Weights of a small mixture-of-experts language model, trained from scratch on English Wikipedia.
Training: a variant of Adam for the experts, 1062M tokens.
Below are experts of layer 6 (counted from 0) of a mixture-of-experts language model. Rows are named gate (a neuron's input weights, with its number), up (a neuron's input weights, with its number) and show model dimensions 0-255. Each number is 128 + 32 x the weight over its row's rms, rounded and kept within 0 to 255. Numbers have three digits each.
Before each expert's rows: "gets" lists some tokens that make up at least twice as much of what it gets as of all text. This comes from a sample of Wikipedia text that the model never trained on. Tokens count by the router's weight.

# expert 31
gets: ".", ").", "\".", ".\"", ";", " but"
gate0:100109103123080130113186138108141121175087159127119130107069135106159129079128186214160093133147104135104143174053116148108164160163143151125127138114115156168144101126197122133164127088108095083130191085085145121053134170131124119115139051104072130126185140092117101151130192103136149114121155181157134098169132101079154166068097143144121121146147093053117149137140204151135099096124157125097127159109124160161098109127125101080161130143112133085141145126120142148124132165071144194133110119118126171100166099184122145122135086127136131109170148106065118151146128155085082090127065151153105122121190130113163065140126144141160119111184109179063091136078110080069153146139133127235137112113157064139090149180156148116137173143130195159139151161139127096087111141100191
up0:149117082152138107129129124095120186149094145094154143090107132134139134077091211189084156162199142123140177089100131132130183138161167183110113085117115168133139153123226157064140125138123098094165103119106124136104113135105111139147154101152080095124146182154152095137164146111166120119084155142161121129126158125136144115121123147143041128171125140113136159119118145097115131048097120122096150138130108128208123146099152086140142117121150144142191094103098073102118165179131124129153110119109146126136107112111078087152147099148107116156193104151024096180144174089092064162136112134139135102133196126080115054091129136124116135136168144150100156091072109101092163084136104189177177084132106057132124143164138108116118151132126177136171125148118130055026174121130184

# expert 34
gets: "\n", " first", " that", " one", " which", "---|---|---|---|"
gate0:061143124112108122128104191107094142130103135116094133094142162133138123135093090139149122106086115083125112118124107163113219122132061110048143119101128168140144145130143123145136146096133098090100159103131116163154229104135104101054129111141181073171157105128112093142088101126087140134179106149119118162069128163168187138137138144137162148148108118139131144134106142097143168109154095114111095110148110146129166056127110134134211201105123096098155155108137118135144096127096199171125175101132086113170150184140100175181127137127148172132188068107139191110117158110147156130116120101078111101158093141084117084040169096133132182171148137161114131113130149099176140140141160188158192234179146086150110092148102098104144116070154102086119179110065118116150115133154115
up0:216155121155123146169124118148145073153082152100087114125068103126102190132122149164083106111134132120168155157158141140058051095148132174151143170121072130126127110152174132111065127149128118137128147156133095124164102092144133158139079140084063159094093158147145123137168131133090113110152130125123073147146104105109123124089128095145179135119101108143113114075113139172151127052061121134114117060106169121180068126142075119085141110150137131121123092121091150136166172129071143116091111153140147144109134112128107083190064120110065082172126136119078094091152114181091091117184113126050147139179208144166128186185048118109077100172084164104145126125073142157121154162167115118093099113194124120149149120092174110129150106126178115107128188094124103086146161171144126

# expert 13
gets: "ing", "s", "ed", " m", " system", " aircraft"
gate0:113128131101121157089109117187082094131109139083077120118129119194155145091124126126123123152154165121093126139157141110045123125115112156116113119111167137082139133143161090142166101100090112152107203117128099105097129089190121095106131153105090165127174155063115152110214148169073124107201124160158139123135097081100093145109178112186169149111104095109093189132131129127123158081113120120108109205107047125147122126142123087154138118182208100092178162160176116153145151101132134123128117110129103100124132125102140089068102155131122134173185108072124111127138138112166157110161152190090165151153167104150166108111190144146140091091067142137180100093142166151149129175119119097120148109200050190068114116147084101182113125076075137166056127148119110137094176139131167
up0:142168078131120076199106086151117169069168116127138157103128123074144107141181139183168118138134146178120116122180121122135097134189136172140091094087198182105147093156134136127177145091135097125140134138161111040095113128142134143127091146101116161151137106149091093077103165123141218146114150084134109170088125108104167108135123049143157119104113050125135131085030110138125180139058137096133147207131145166050132121134111105115127057123144103174148121100113117162139143138103140099154117119124106124148156041124134167118148125179121116160119085152070156106088145088147122106123130099132085071171148124160114076166118127206079124144087123159147085106121143103110123158150139133144124100097151151149126124154110124068123111097169096157199091081132103129104053125106090

# expert 6
gets: " |", "e", " de", "a", "o", " -"
gate0:072143083162166120128117094074171160179187093189156157149144117070117133170174157137172139134173118187099121255068093135119145102134165119108156163117155112100170104126137109125072122138099120148127113100130121136065150170084114163161117076146188104091124173128118105134121105057138118077123155071123130171143173139133136112143069098089116146181129143129143151128120156091136141141180144108133119112133140122132179126174154115199165118112133072097098145179139107118113133074119158185103085124109179098135093086207160237092151080116131114154137166094087137118128149124115140136115156099081111158153144080046116097101190144153123133168124164125094097127112071099128107080113107154141129098186129140164118120092095130117079180110160100142084095110159133127150139119141131
up0:110134153109179117197134165188134078100134067147150079133184171162124190124168092184146097130140130111110151115127093144142138148113169083193143036114098109114140135167130161137123167110120149130109123147171166119083121111051159135146117084134147139115136120126135164152149148153188100121134133123166075130148121066106162143114106103112143127114080179193074146129188184096156090113125119115117159102170073118164134185106124138094107131150161079149139157191100111162156146089052133188137104124064087110149115119150064136116160118130164149138085087117094148146152090100142113105166190153111149124153113089121157106048172127137135198124104139072122089179183182108205181112152142129096134150123114152101117085067122175122095144117091086107132084146156145163119155159160097

# expert 19
gets: " \"", "/", "-", " ", "'", " out"
gate0:108160196110118133071110176128181109136115196181133111106126125135123095171142123146170117153180086132146067122109110108116140039143129095087179093139089109117140162093170102133105070148169086127135053150134153122165151152136132135097146091100157103132155097097122187148122125109120132188092115171095118173168170146097140137161164138118110112102108139184098123132121152134120177164121148131149112115197144189095085090116124168038099126113130065095114142138111092109064167112084133081168088180149170135135083145090121149105138140105142116114076071151074118125128138058157146154116108124131153145115108081162090186104056152153144129139168089096089127117152093077114174122104173111109114116210165091164076152146180220136078114100150128091112135127157096125162117154150143
up0:135177158115110118135128176113177163081089161148092135049136139096152068170118105109138125094138116118066101115111106105097092124137082124141118111094149135122099131025128098086133175176136074103141111087154127122139154196129153120099122089146150092152125160084143160140130172113113098113104101095110117126164175113129132113171101133086105109088124150091099095077127121168117165126212153157143139106172126219112119102144147128115078119080109185138116174148202097133113125109142162120147040148101158125107101177112126071137149118091142100004088141139109129136158130134123112155112129110144077175119113152115107188132125116152114117121124157148061148151152090116102141066081191061102119153165149108128142143159153138084105161072160113085118136170051156151172065140144091

# expert 39
gets: "\n", "en", " Synonyms", "én", " en", " High"
gate0:101175098147120141088122136137107106149140067146137157142080143093128162141127127112143158124118112202084106172121155238036139114068105109129123141134121119157163115141120130184149126176157131095135138141153129099111112127094111152100153138146139079136132133083091145120108196113036110108101102115099149176206123155140133118140144102121116117110179143116219174116111139167121111177096047096168161139129129138174098087161162130122113150140101097170073112190126064097162168133120144133147106121122066152114093180104157097163124101008147061097155130124187085140084159104127131136102133142142139108149106150131082173112128147140140128104095099139128121097147132114084156163101114120120103142094084072182098073094084116082159185103173149140103122132107158048132091104121129
up0:165143090138153185147172147182103130175173127149142108120058117125114155107159138130109143169101129089117172190111125081139152071134132188117110129156115144103157115188111184114124129137109092098133150123119136147075096173049157067164075153094103131185152053144045175083139141129103153131133151140122111105078126088125135107124112103081175121127232104103113098094152143074163128046083125141132112125139112203097121179144101130105136167137161145126153150094178148127156163136147084112142110123118098144188135046130173144145144087137143162117062082141065175187121156163130138078147145111136157154128189138145138127139158116126096114139148110139121075089097162141147078128149150135194137130120145084122128185122158094128127116099149192113188189156133094145145125155087174

# expert 15
gets: "|", " |", "==", "===", "=", "-"
gate0:081120147110105121088146166184092165168125181147125062092114118170195132116104198118130157152139093132185143115114114219131101126195138098082103172102117125120154127138179065131127110157129030121133107159147109147070093208114097137121118170183132063138135149149149144094129109116150167099118156117071150084131128129074148145122175070206100138099136115118117124141112127166094147104110167096160072142180110186116103169065177099120112067107126163109149197172125156164129144142191131172087106118126125111109223137138101142134188096118082147104137132141101118100124127093134085142127103091143125151117108106078090130184158120141109079124164139122103085104133136122190102125100110164184124120099144088121085108137127105142145209120129149170151152101093174142100151160124104
up0:121075094128147072122147188146074133171112189094113102079101079131186154131170132131123128100128141101172147133084135170164142132208118132110113135095192125133132078144178086103126098124075051130133064139183123140106107125106102098134141144115140021046173111179158144080101081173142135173127071110141132151119152098088175137119160040152094129076088135176098125118135106083129103105137173114110117055165095131111146163076118093131108091170123149097105114176133138147124149124185130154117112146169123102131178130075102138144135120121143108115132124145146191106102131112137059117184140107151121228087101117067090106187093122127135121141156152114099130126153125105166077087129128138134140143159104167114078050116103068099115167148109081125140144138115119159127126136103120

# expert 37
gets: ",", " that", " which", " who", " but", "."
gate0:130120086110095101150140200144142152136109128096113089126121141096091138124121135140113153104077152164140121186132108231087162116139100059146097164167078190184141114143138142140125109078161101039107093111107147170080175175136103096149152147158125169138162171135117120159154097131126071071150124228180171114137113106096167122143040094123070101091187066130154112135143098156124144129098132121123058143119137157146122089107174114098123147106106128119091157162115137163123150155113122107120123105103133140141127134164084143098107093067132065126122154141164110110118096058145114103149142098115147128120133184121094090117171071112096166105113105162125117092092067077151122126136148172130095176091114030087081108155139082115186160144130131162161130132111153060087158108103168
up0:137136115164099125108146140105155098129121114176154190101120094103150112103174143161162120080137096138151162166060079082031151157077144151147127094141151157073136122105000153119140133130099148161130093147088205119125106107150164157124137102114130121142173127088117241130086138141131075138142115138143081146127127193164118133091157131153116145117133152159121116165139131145113098159107100148153083119082169171085099127132127131162169143141104114075136135139082094039185153097067140122106169114056122130124068153146180094152114128134161161108122093139156182052050102159119147090148153130082143170152132153143132103183102137066146121143203152151166112140142115137138136125143120133178116103137110099161146095118074121170036089116107120129099115102112150129102110122154124

# expert 18
gets: "s", "es", "'", "r", "===", "S"
gate0:124114156116133110132142146080160113211131097139162069120141108123082111124120173090150156175112132145122157135051153128144107143105132147074156109112136120129093112129148152131116113151147185172106165120129168106146082140122140158081205078147131153158128137130089137138116134147046111206164046142122183164130104083099152094146066129095100131134161124144126191195130141157119092084084150141120127050099136118151160132059187145140110088148186135077141131157118197172146115135136117110123127085137056055124181134112104147154066125106112116093164148123139072101072115059176097153116069123173093086158124181152115150122178088103128130108100083158070120158128118099137125167146105110124126120168116137076100154135125078138133150097144107139143063148100098109112122140224095
up0:099144144147047084127151117169030105056161096157100124145112072139071121099171010095092129136142090105137141122043158057121116145139112183144128161161159110144122150161119102092129113137163100118143131174157165160174076132113138138121117141168094104172151125132164087159115183117139094188098175124101087112103189122161104189090116119126077190139134091152165160172151120121127101151115148090166085137147078140119142145184127155111117100123072133105127131099135153166164131124132084122109098146079119095126149141112154115158142125146148095068099096159105090110186114127136065108097136138179113061067109167109077185090117105177131145115140125102148195123160094130129139151139139152207113113126139104174123104136135112122084182105133148104151137182087155115119053132123124

# expert 12
gets: ",", "),", " 3,", " 4,", " 5,", " 8,"
gate0:090132190146093127128129188120082105093150159123125141084145048127084116151129121145191127056104093193136107093136109158113101066172123109097105147110135085119134133115153151122151111119162138078153089133108158145089118126117139114161153076204179080160106143130071093113070108137145071085160143103131089130113130052041144132105126093159103106100141138144126097125084116142125207125096161131089097137198131152151132126146147064150128047143116089114097120130055167169120112133146103065137186148205129164114134132125143138154136139099102122116126081104093014149108142096105116086080129126107103137144138115135154172106090149128109128092119123157099132142131075134127164134109120079142147174180050089180172130062128128124134154151140130109153091096077126065136124167124158
up0:154162160112131094146134135120113136143131122093087129120109156113167045200112149119164092151129166111157157143139118083111115143087125172109132151102142123139109111129173144128167068155126143121120139146097142099122129144069172117132112162097154115148071118108128161076105173120117096093152124086087157168042156181155179121145158130177126119127122157132110093130082092145056129092140122093149147115112144123113130097101161058116175167185106152154134119077104154093158152138130119108136033111102154087112098145169192152117157150098143111089143116043088120116173150077111126159103131116112121173126105164156107129190169122142103140165141109134145122131129180132173133102103121085176170146164174033179177119100123217055184155129112100187123133131085129115063176115080209

# expert 0
gets: ",", "),", "\",", " –", " -", "—"
gate0:143146141130123184098087153109116111192063115126055105111149113102193075132142127138152095127117131147102116131134145209135158126119098130099157124134169151155127162136101180166136066126090065163140092089134167132105187027127102144099091180109160116166137145095119097168130155067097112156125123090122151158134128093137152102168067120133121138172112130082140168142120163098089142137177114162129099184115169172134134091162202125107085138131129126175125162169117134218139159094103087129140133151156088128126166139173142125077110144104146091141101064140174088139094104149116093183050151139109100109144139095100136091128137119104125127118126156086113134054127122070150090138159135080210167085123145127150098091156110050125154145139087142163179127192147134149201164112082138
up0:113099077148116048175168153075127123114133140112160105169148095097086208140057147149140178089070138135158120096090150090126108086088159101085130143116087140131144110076191136117135157142173151088109167158135116155146160160045092070131185061158123161108121148139113124114092073174148125092107139155121102099208111142162152158154112121118113145075172133114178101136092109122136156102135114119088131108092093111117115104115123162135140110095129178148120090104144074081092137097120144132158115114160129089137105138146122114255175109129109115132140216147113141112160175095150134136195101139185145114132132174135091131122161189144141129131050112165111122154128103157097163078114127136087089132112142125072129164187185145106177149101174181119080135110120169100096101092116133

# expert 14
gets: " 0", " 1", " 2", " ", " 3", " 4"
gate0:117058037143128118118187132133104121146072110113078165118105115128152140115136186167172128122147097141134208153109132160035126119152087120100151149176123152191177170157167075180159154112143084110094193159128165129131155244114098120130134066143132100069096141162139142097085125104093095142113079120038089138204112126127150098165102083139162109129159107153147110136142143144077170140121165115139163140092138131151145119100119141103121108137122156151138134095147078143216056139113118156140085106115089176149122102137112104107125170168177126127140125164135135127110158146126097097066138178072152118150124126142145116123109121118105107203087073114121143119141138032100082126127139136142134157126121134166126102091134103132152122115122155166155198182140157081142100088084137
up0:134112057107121127157137083121112144137141116134147156111109139120155194145114110154180143072116051085130153133099087115076089067103084143092138132153124135148121184156162111190134146130081103086101167177117118109131050181051139068110193091084141127150136115094085103127119066118188126225143121146099082097137112098142147105103129131097159119131161112089102119136108187091094164121173152131207113146152141167146156080061125137163145136130067071100138132131132111127144078130182118152064217154148135111144075090091104132101136107169128163152135089150133159110160134158157106136100135122034119107168146100162139117126122142132150131133109158132112107108132148078159115127134157148173129132105123122133036093124059102152122116083095141139128168128201127126159091068140131

# expert 45
gets: "-", "|", " -", "=", " •", "–"
gate0:126103076117106109125104144116093129135130148132097095072124096167255163176167142144144125137139109137124123153081137152125144141154100096100153160151161149108147138173199143146140149134173154082094095121110164095152145142112138132070126140130118024125152127152154078101132121145151103139147111144143162163144189115107109167158150059156141124075115123125154158108113109117128146174149138161141136134205108081187156081128215080168117112110138121139050126110123169113124147116071122144126150142109079187084133127077125122090140117152177109098159079152096108163113114085142115145126144154119100169138120018139062141110143165171146167178151119093095149170148055128170083178131169124118167118151106146159097072161119111125106123132175140119121104071106123151126190123061152
up0:104190166126158145192139129148163129120145102144144105182070109095061098090154134154121143163112136155097161097167113064120094096099154113121137108151077119213128076130073132127157069137068092129203134131170146130096164118107136140189122118140142190085117099106084163144190154127080146058170131119117139077100102170114127113110076173076125145136137153085112098157092147166150120133146125082130108179123181078100072139155062130071195099105139139144152161126114080144108074162155173142152101106159153115175136089177115120176110111096103139142040160119161145103099158174147105116116112120078122087118127130130131112143153134075080133079113168115128089064118142122108136111112112158158085152152124124113136211094172119149191181142107130164097118132111119113130142137205101

# expert 41
gets: "\n", " two", " 3", " 4", " 7", " 10"
gate0:089151131106127162136144138129146098130143143108138133097142153126100061112170125137145120110163115163157195152136126098087154123192123165108168124105100131117109166100135185154139106104201105131149125064196098174154138148126118148132121072147121137142140082171106172137165137066128132128083126188089110099143162115121119159086157114127201190137112123102179109147129116158067184108160102139116102153172112176145134128084146102131139075120115096074031143148158148154135023140067168142144139147072139163151150033132152168137134108137103135209152119112069123151097137111179117147123120135109109158182140046132119169106083224166028139130115154175133135096133139153174122122169144118132144178128150085159103140110124091155116162157102113122154106149120089142166090125112124
up0:126159138091084169043096117079081145080127149150161173141145129125128118135108147124092133120167127078227136123083122126102071166086120139136127104024096129077112185125136150130095127133143102130126150125089106122157153089142112172105201166090110142155069138106086124130113144170140180131168146140115172124135142137123131105130136113092175182134130121141089104107097148146031101142154114125115104147117134121146163129125139109138101087071152098126155124134138116096079089211158124106110150151072155122142064185131109146077140071134113127103124089159132096136048057128135159126132115152123067155158092139087169169146067109161077122091090166095118139147152148077138151137164120164109190077110115097192143138135113085149084097154148120155132096167157111152081054150101199

# expert 7
gets: "\n", "er", "z", "t", "k", "y"
gate0:105122127145130163131162114088139159145195144146071117148135109141111080154114154136128113163122099145175077173134160162114181082096119167133159080176127137098156077153115126163194129205097068082073138156111144127095116173158113111103147106181067125132091104131128124111111136089137135163089149090151160143153121171073159155203117111114160119130116087142151111214129133153139088170101175095188110126085144145149112069123186117073117090137055075222121162124128115028121122148146170171129097154152126163118106191104151168108120148125138115119129143086137106096080128127121134125130151146121110185153144080155208093166146128150150173100068089126084143102128128088079107122065080153125149137153068131143124115117191096166098093150167127156172114107120155081119114120102144
up0:110082124114160149144130154184145105131109155120071140128144124141102141160139118166158103139157150151190110092158123149119168096099104185123122102118119159127138123101164138146114136116101165116150134154131166125123115136123137177099166121110185096074028107074146066094119053138121136156117090114185111121142087147146126121242123197163091118143124188074150136068093125088135153127088110104149163156137121106099133118119052132140192099113175067136106145106131147159155169131123134144123140129153138085133123199179099083170155157110191105132086123129135103130130087109116114110119121080032181087134122129114148103125118138141134103113133033093080109149171143164136097139122146131149081104133120172012117146109132141135108112075108102161104109150081118139098195106216146

# expert 5
gets: "|", "See", "|---|---|", " Total", " Preced", "---|---|---|---|"
gate0:153144123096130113098103145153103144109152105196129127154133113110122110175164160154142162143108114171157158182112206171096179118141128105212162065084096125132153094159106130132050131155103064076134099131110088125135154121152109138139170155127155090080143116130118068127104230131169100169128192113113130178090077136155112097119115086186127101120119114070156106131173092106072097122131096146146183087056206103178191116139144092146083100154046073138164163130115105158094134046080167116114140101168153143139088160141123138109134128162169159181173174138145133144082119123153124106121149230092095133148121135146136158146129105164124157118067120161121120117130148117087152197118141134100073171146123096148118091164140158128167137133148125148105131139151101133086121114102137
up0:049091107153166159170157129178079096102186159154102144167177150085115092093128131168097085158154130089153158096150154057114089134125114155118100152098103058175100114121143124137159126132158128139185131091165112134123135142101139067100167073163129089051131131140114150212186150115103159118080116091106119114116097077135104151162125122112162129100109001172092133119172148120171091051183121123120087138189178127135134100116121127115115144131161105115073130162138122148142139175135152112178115128101117106094093110149150139136117079063062118140154104187128141088122101178125136132129149121129077112140146093219150066144146090120118140136198118148141145092140160120160157101140124115151103066118175147194108104097156141121094123125165146165127120088149150188146137146147082

# expert 16
gets: " a", " an", " A", "A", " more", " some"
gate0:124117136099138120132119105069119115141126156111105160091094115180156127105088134137184152126090123161176135180106092136060104081140141168116129124122137153138156119169109091163179120095130148104157105179131113202095087128101121168117098125127124078100112175107135100180143100126148096135091126121098148114131132127074128146104165056118129160113121124181115150176122109125091173136085126134154081102147200124115126124064127091079161139171109154126101113164130174128188097112108180136156138124153067116115120085158107110142111117109138130081030153111099119118132076093114070152057132118127055103128131150118118127128130161162135160116141130130128108152132056129156149110157165093200080215145056124201030165147103128125083142076119154180139138165091143057068181164076114
up0:172127110102118139105109156125081057085136102151101102128121119120093156119150191127077116164143162108064198099114101100160115195143128107141113106183110139094127174104130128140117098159144065152127150106121117065118148189125139090102141138120155166119129096141097132110134132150114165141166087131158051096158106167164136227118169189133124104123137096172137104095046192099138111119199157150100197114112127129130161143147163134125105106107146137146127120147110126103092115110172146165134125110107114129159101130062104163109133094120107093122159101131100129132124105144213143149162109105166148141078114094184126176149094134097133140130128060107123120159127175126148080157120126113112197144134133105045183098122162130094166047164101109100092149105185176105150022128212114